config.toml
hidden_size = 128
experts_per_token = 1
d_expert = 160
d_shared_expert = 0
router_score = "sigmoid"
balance_loss = 0.00257
init_std_router = 0.0399
lr_router = 0.00108
norm = "rmsnorm"
optimizer = "adam_atan2"
train_tokens = 392700000
dataset = "wikipedia_en"
Below are experts of layer 8 (counted from 0) of a mixture-of-experts language model. Rows are named router (the router's row for the expert), down (a neuron's output weights, with its number) and show model dimensions 0-127. Each number is 200 + 40 x the weight over its row's rms, rounded and kept within 0 to 999.
After each expert's rows: a language model's description of what the expert responds to. This comes from a sample of Wikipedia text that the model never trained on.

# expert 13
router,108,147,193,221,233,186,153,312,192,224,256,276,238,210,164,239,210,162,151,240,215,221,243,225,157,176,297,206,216,232,263,216,212,153,135,215,231,195,281,215,220,239,206,212,212,224,244,176,208,150,131,191,152,160,155,183,177,212,259,180,197,164,220,176,255,179,139,166,267,223,269,165,244,230,186,173,192,146,203,148,131,177,169,194,180,167,170,171,242,249,216,195,192,178,167,213,206,99,257,171,164,184,221,222,201,231,203,202,192,206,264,235,243,217,142,253,187,277,160,211,148,190,139,250,212,215,211,144
down0,230,234,146,165,166,165,175,155,195,227,211,141,139,204,182,219,167,142,222,228,218,184,210,179,200,185,147,154,133,234,99,244,206,167,163,114,155,195,201,232,158,162,198,203,275,185,176,161,163,156,222,186,129,274,232,126,208,225,130,190,186,167,192,160,193,161,185,255,244,218,218,177,170,198,197,254,120,174,142,277,172,213,305,203,169,184,195,224,208,204,100,195,213,167,242,177,158,210,186,140,294,138,166,216,295,236,182,211,202,210,194,255,190,242,219,238,177,201,256,185,223,153,218,230,192,207,183,186
down1,137,233,185,191,143,156,254,190,310,220,180,195,212,139,228,202,257,176,192,220,150,234,252,218,227,215,197,233,198,182,188,266,215,228,198,225,230,162,155,189,229,136,194,157,196,209,140,163,240,183,147,196,186,198,222,148,204,183,201,232,208,166,172,195,148,251,202,208,226,155,206,151,230,221,194,187,200,231,176,150,147,195,184,180,213,205,252,175,160,258,267,239,234,304,239,213,184,177,202,246,167,180,192,128,233,191,178,194,114,173,236,164,234,179,180,213,340,155,137,265,275,178,257,122,212,291,217,223
It responds to: Non-Latin byte fragments

# expert 25
router,178,212,163,168,211,184,195,330,226,231,233,248,238,169,174,178,216,167,122,181,238,186,202,170,196,251,280,212,148,237,198,243,224,176,167,218,172,222,197,194,219,236,200,214,183,253,155,148,233,229,101,213,200,215,140,235,144,228,253,238,211,159,240,253,252,200,165,168,269,209,278,167,205,209,196,169,194,193,130,205,153,209,161,193,184,201,189,160,211,201,190,164,186,182,189,171,226,188,243,161,213,249,187,229,205,176,231,224,236,188,218,246,249,230,131,247,276,298,181,169,87,138,213,235,273,260,195,120
down0,151,205,252,128,175,210,186,194,248,268,185,133,168,172,243,207,201,160,239,169,201,160,207,216,221,217,228,245,322,103,181,194,218,156,154,223,123,219,238,222,151,202,237,254,198,191,155,164,166,240,273,225,251,173,204,147,238,244,133,125,178,154,179,222,205,163,192,137,167,186,194,272,220,198,190,216,200,223,258,214,147,171,274,219,149,163,270,202,240,229,196,225,193,282,150,189,194,246,195,231,233,214,239,177,177,203,206,205,160,220,154,187,83,165,189,201,249,219,224,203,270,215,192,228,257,205,192,249
down1,218,226,242,188,187,218,235,113,200,214,159,184,137,213,167,203,156,173,226,192,235,214,186,176,169,179,204,154,162,164,170,226,209,229,169,222,210,155,191,211,177,199,244,211,241,200,259,230,131,206,289,158,202,159,176,207,263,164,202,145,253,119,169,240,195,191,194,169,188,170,173,191,184,206,191,204,191,165,230,160,270,164,166,272,236,199,221,165,209,193,279,193,282,245,208,269,185,120,160,164,289,105,113,142,240,285,174,149,222,226,164,117,134,211,228,169,240,202,217,200,235,140,256,144,189,219,185,217
It responds to: Capital-letter name starts

# expert 49
router,174,148,201,222,214,217,175,354,245,181,253,209,198,210,240,255,232,153,211,202,234,121,217,212,184,215,282,162,197,204,197,180,222,161,157,211,177,211,224,154,177,244,181,227,246,207,194,194,241,196,148,173,166,152,129,231,168,227,231,253,246,130,183,265,244,233,144,162,198,166,196,195,202,216,224,177,152,154,177,189,103,241,210,182,182,195,165,174,177,195,232,209,127,204,185,294,190,235,217,177,221,208,188,267,209,236,245,214,215,161,246,208,261,249,140,212,260,218,140,213,160,181,127,210,246,175,168,89
down1,154,145,134,208,212,230,148,296,195,193,213,277,227,204,97,189,209,137,244,194,207,183,119,217,189,201,281,278,156,236,224,188,132,124,192,232,183,174,174,161,193,179,141,175,186,169,170,217,197,164,152,192,159,200,161,226,230,214,254,229,189,133,275,183,178,201,219,199,233,186,257,219,222,218,187,230,188,283,244,177,156,127,173,140,180,206,186,202,259,262,222,222,133,205,228,230,218,196,209,332,234,197,238,232,229,204,211,185,192,157,178,235,209,250,213,226,208,211,170,197,207,251,195,136,210,191,111,171
down2,231,186,218,265,201,266,211,185,185,189,226,168,109,281,149,204,280,179,244,144,174,202,264,178,140,214,210,244,189,153,157,205,198,113,223,198,178,225,254,170,150,146,229,256,222,144,226,209,147,168,217,211,107,184,230,137,216,204,187,202,223,218,244,247,161,187,190,189,224,220,141,194,240,147,195,192,165,185,212,203,208,242,200,278,170,163,190,249,207,212,259,189,169,213,223,174,200,262,279,140,157,173,160,215,243,158,130,228,294,201,160,186,268,290,234,190,219,202,125,194,227,219,178,187,254,248,203,168
It responds to: Foreign name pieces

# expert 22
router,178,192,174,201,225,217,155,253,254,201,237,241,186,180,223,230,196,120,160,215,213,140,185,240,195,220,331,198,164,218,213,222,201,183,143,198,178,178,212,215,148,196,193,222,276,259,257,223,209,175,3,127,213,237,159,230,197,227,191,218,169,145,167,225,234,190,159,220,265,196,232,172,169,231,222,190,136,192,225,234,172,180,201,232,171,198,174,168,247,176,171,220,150,192,185,233,224,209,246,189,154,173,206,206,196,232,267,254,226,174,223,255,241,226,188,221,204,262,179,193,116,253,184,204,235,192,229,100
down1,159,225,204,178,211,193,180,93,153,242,153,168,184,211,200,219,209,225,253,184,132,182,197,188,195,187,255,267,213,195,198,186,200,219,259,154,216,207,210,175,177,160,286,178,190,156,180,224,220,197,77,197,250,128,229,217,163,164,224,217,205,237,194,206,102,193,196,128,243,144,193,170,224,277,204,111,230,246,241,271,214,141,212,163,288,204,217,254,134,168,212,219,168,255,213,219,145,213,142,176,158,168,185,244,234,210,231,224,151,190,204,208,192,233,180,226,193,223,235,205,240,269,150,121,159,249,153,155
down2,230,232,212,231,182,177,183,134,250,140,226,200,174,161,231,286,157,155,250,241,183,217,213,225,160,308,258,273,181,157,242,247,157,270,115,174,238,196,240,207,137,213,233,164,238,252,226,207,174,204,194,204,191,220,186,240,176,243,228,265,289,200,175,238,203,135,180,294,169,202,220,164,231,232,198,200,177,192,215,95,205,237,235,224,299,217,151,214,215,159,167,201,187,235,216,154,185,259,222,137,229,234,158,147,238,246,219,229,145,175,209,236,194,217,244,226,210,215,151,257,184,180,213,193,223,200,242,149
It responds to: Common adjectives

# expert 3
router,110,142,139,227,242,233,182,326,241,214,179,223,231,201,244,277,221,155,176,197,198,156,169,215,263,189,261,162,156,257,161,180,250,226,166,203,220,226,189,239,184,156,179,244,244,209,194,232,204,175,132,180,167,123,148,184,144,189,241,260,183,197,202,179,252,180,131,188,247,203,230,183,167,299,236,228,182,181,213,184,129,181,126,243,185,277,216,221,186,200,200,185,167,188,203,195,245,163,221,227,133,212,182,206,189,241,184,221,194,157,215,242,211,209,194,166,227,256,109,177,227,189,113,251,287,203,191,184
down0,266,135,198,174,202,263,161,150,162,200,196,193,213,175,206,187,166,163,117,149,133,212,167,172,210,208,220,213,214,182,266,70,217,187,227,228,175,213,192,177,194,228,208,166,148,163,207,187,199,200,203,206,154,208,202,193,225,263,175,203,160,260,300,122,240,238,150,193,247,262,154,166,275,217,204,195,223,225,246,248,192,155,191,196,223,235,248,317,197,160,221,283,249,190,189,258,186,205,206,138,213,188,223,200,204,209,123,139,174,219,220,218,154,175,175,219,138,203,194,212,273,136,207,242,242,159,140,161
down1,184,179,145,173,216,214,253,234,208,173,199,151,149,129,178,114,158,113,286,287,200,213,176,161,267,223,190,179,228,156,224,268,186,174,242,140,176,187,148,192,197,230,195,176,216,206,101,202,263,193,281,216,220,259,212,156,162,171,146,180,195,194,264,152,253,184,221,144,224,227,219,199,233,183,197,200,225,216,190,249,190,196,208,254,183,238,125,199,257,202,189,155,70,186,195,189,184,215,216,191,163,157,215,205,157,222,188,192,226,237,215,162,162,149,238,103,155,149,224,169,213,234,216,129,224,167,197,171
It responds to: Word-initial Latinate stems

# expert 43
router,195,189,174,204,260,227,156,278,227,166,212,255,181,195,246,247,229,120,142,199,140,138,199,204,166,177,275,210,176,144,217,174,267,171,121,202,205,225,190,201,201,223,215,223,212,236,261,283,229,179,45,185,182,142,173,204,224,166,250,229,235,168,128,243,241,223,179,169,233,234,206,189,174,226,230,163,197,216,180,246,103,215,189,199,189,184,166,186,178,216,166,232,218,193,250,234,244,207,240,170,196,195,222,201,231,228,195,228,262,149,255,243,251,221,155,257,200,250,173,213,174,266,184,153,249,175,183,102
down1,196,142,159,211,182,230,188,329,164,229,226,222,177,226,224,198,174,251,179,250,173,148,189,137,251,191,154,169,288,164,289,228,190,272,224,203,116,241,198,263,267,142,202,232,187,181,196,235,242,212,186,203,239,148,142,211,207,195,191,175,162,219,221,211,196,237,252,156,195,181,212,232,148,254,185,157,211,256,150,120,222,223,200,218,223,221,286,224,247,195,316,178,211,229,184,217,204,180,167,127,262,208,248,274,189,160,195,126,211,262,165,208,171,192,207,167,206,226,198,156,221,161,211,178,235,194,183,244
down2,192,119,183,211,157,175,183,217,138,218,159,154,154,155,155,204,270,218,183,183,240,149,204,201,200,235,187,253,267,117,239,231,186,160,246,258,236,172,211,238,247,222,232,223,167,206,196,124,142,164,202,265,171,224,179,273,205,216,196,177,205,221,196,155,170,292,167,217,128,196,276,232,148,228,276,176,177,179,182,216,243,200,175,169,296,176,266,195,167,269,309,150,132,143,208,142,200,181,161,189,197,164,216,214,174,235,208,233,248,194,169,191,209,173,172,165,99,217,210,192,223,212,199,247,178,188,230,211
It responds to: Descriptive modifiers

# expert 5
router,216,179,194,216,264,261,172,289,252,185,275,261,211,194,196,167,217,135,125,202,208,130,193,245,187,225,260,180,192,178,189,275,234,210,128,199,232,246,196,216,198,211,185,204,230,244,280,227,221,161,201,169,224,168,173,190,203,211,199,237,220,169,116,217,244,239,149,145,261,215,225,170,202,229,167,151,235,166,156,195,171,174,204,228,158,178,199,189,228,174,193,196,204,235,200,240,217,253,232,117,206,207,203,246,187,214,187,184,203,136,250,199,296,234,181,271,233,287,147,178,128,158,198,212,302,270,227,122
down1,209,155,214,226,177,197,117,138,224,216,193,186,250,256,156,160,145,157,171,185,202,190,173,194,160,176,143,129,167,155,128,203,251,161,237,241,285,199,244,156,174,175,254,187,218,154,202,256,183,215,333,204,208,185,123,219,217,218,186,267,217,154,198,202,246,253,196,183,243,242,176,248,197,186,222,180,259,132,153,228,163,186,166,169,244,235,194,244,167,203,241,190,186,176,162,170,147,212,182,196,194,209,129,144,210,174,246,175,192,220,242,177,238,286,176,213,208,251,199,176,136,222,144,149,319,190,217,195
down2,227,212,271,198,180,272,145,127,368,165,225,230,193,175,221,195,186,123,219,267,153,220,236,120,176,163,235,213,172,199,166,182,124,177,162,234,129,179,222,246,167,236,187,223,195,172,188,250,185,255,251,208,274,257,219,206,246,213,225,239,250,220,252,228,178,175,231,147,187,256,156,231,225,179,240,169,194,222,183,204,249,201,205,170,167,175,260,223,153,164,203,208,227,160,229,179,223,270,178,184,175,180,170,166,185,256,261,187,192,227,175,124,220,173,176,210,209,152,159,216,211,176,246,169,217,294,245,198
It responds to: Capital-letter acronym pieces

# expert 0
router,167,134,193,209,269,212,196,228,200,183,260,244,219,191,241,224,254,162,171,260,242,128,224,202,216,177,246,212,204,279,220,214,278,212,219,217,256,207,225,254,209,187,152,216,237,211,186,188,239,178,189,148,151,194,167,164,233,137,234,291,251,171,167,249,205,203,193,183,253,212,257,162,167,274,198,209,199,151,182,211,106,224,207,237,153,222,190,189,208,194,189,249,171,204,215,291,196,216,246,170,202,255,209,263,235,248,251,239,204,165,198,245,257,263,163,223,213,295,148,209,95,268,155,213,260,199,190,153
down0,185,251,262,156,170,204,223,235,208,186,180,110,157,230,227,241,221,143,190,220,163,207,228,212,174,250,133,183,155,175,142,215,179,196,204,213,173,195,194,181,180,247,119,153,174,266,215,183,219,190,243,177,166,159,195,205,218,194,198,165,136,196,219,201,181,167,252,186,258,134,229,206,217,164,204,175,213,261,168,223,225,146,245,132,207,191,249,117,148,134,206,181,288,224,218,192,167,218,173,218,161,247,126,205,270,179,207,139,167,187,245,215,226,173,221,191,236,242,186,197,131,96,182,258,161,285,250,92
down1,208,230,163,160,203,222,152,247,209,203,165,139,208,159,174,244,158,129,192,240,174,226,173,191,272,224,170,195,183,217,161,243,159,205,183,208,225,186,194,145,189,209,220,186,180,220,234,223,198,179,130,236,192,266,93,119,202,180,175,180,181,249,240,141,228,229,153,126,183,246,283,206,243,228,212,202,208,212,181,217,204,159,144,193,201,259,167,188,219,225,204,135,165,157,203,210,254,190,108,154,222,157,251,250,179,140,168,254,171,132,263,237,243,171,146,285,201,164,226,251,178,153,164,196,209,284,109,171
It responds to: Sentence-final periods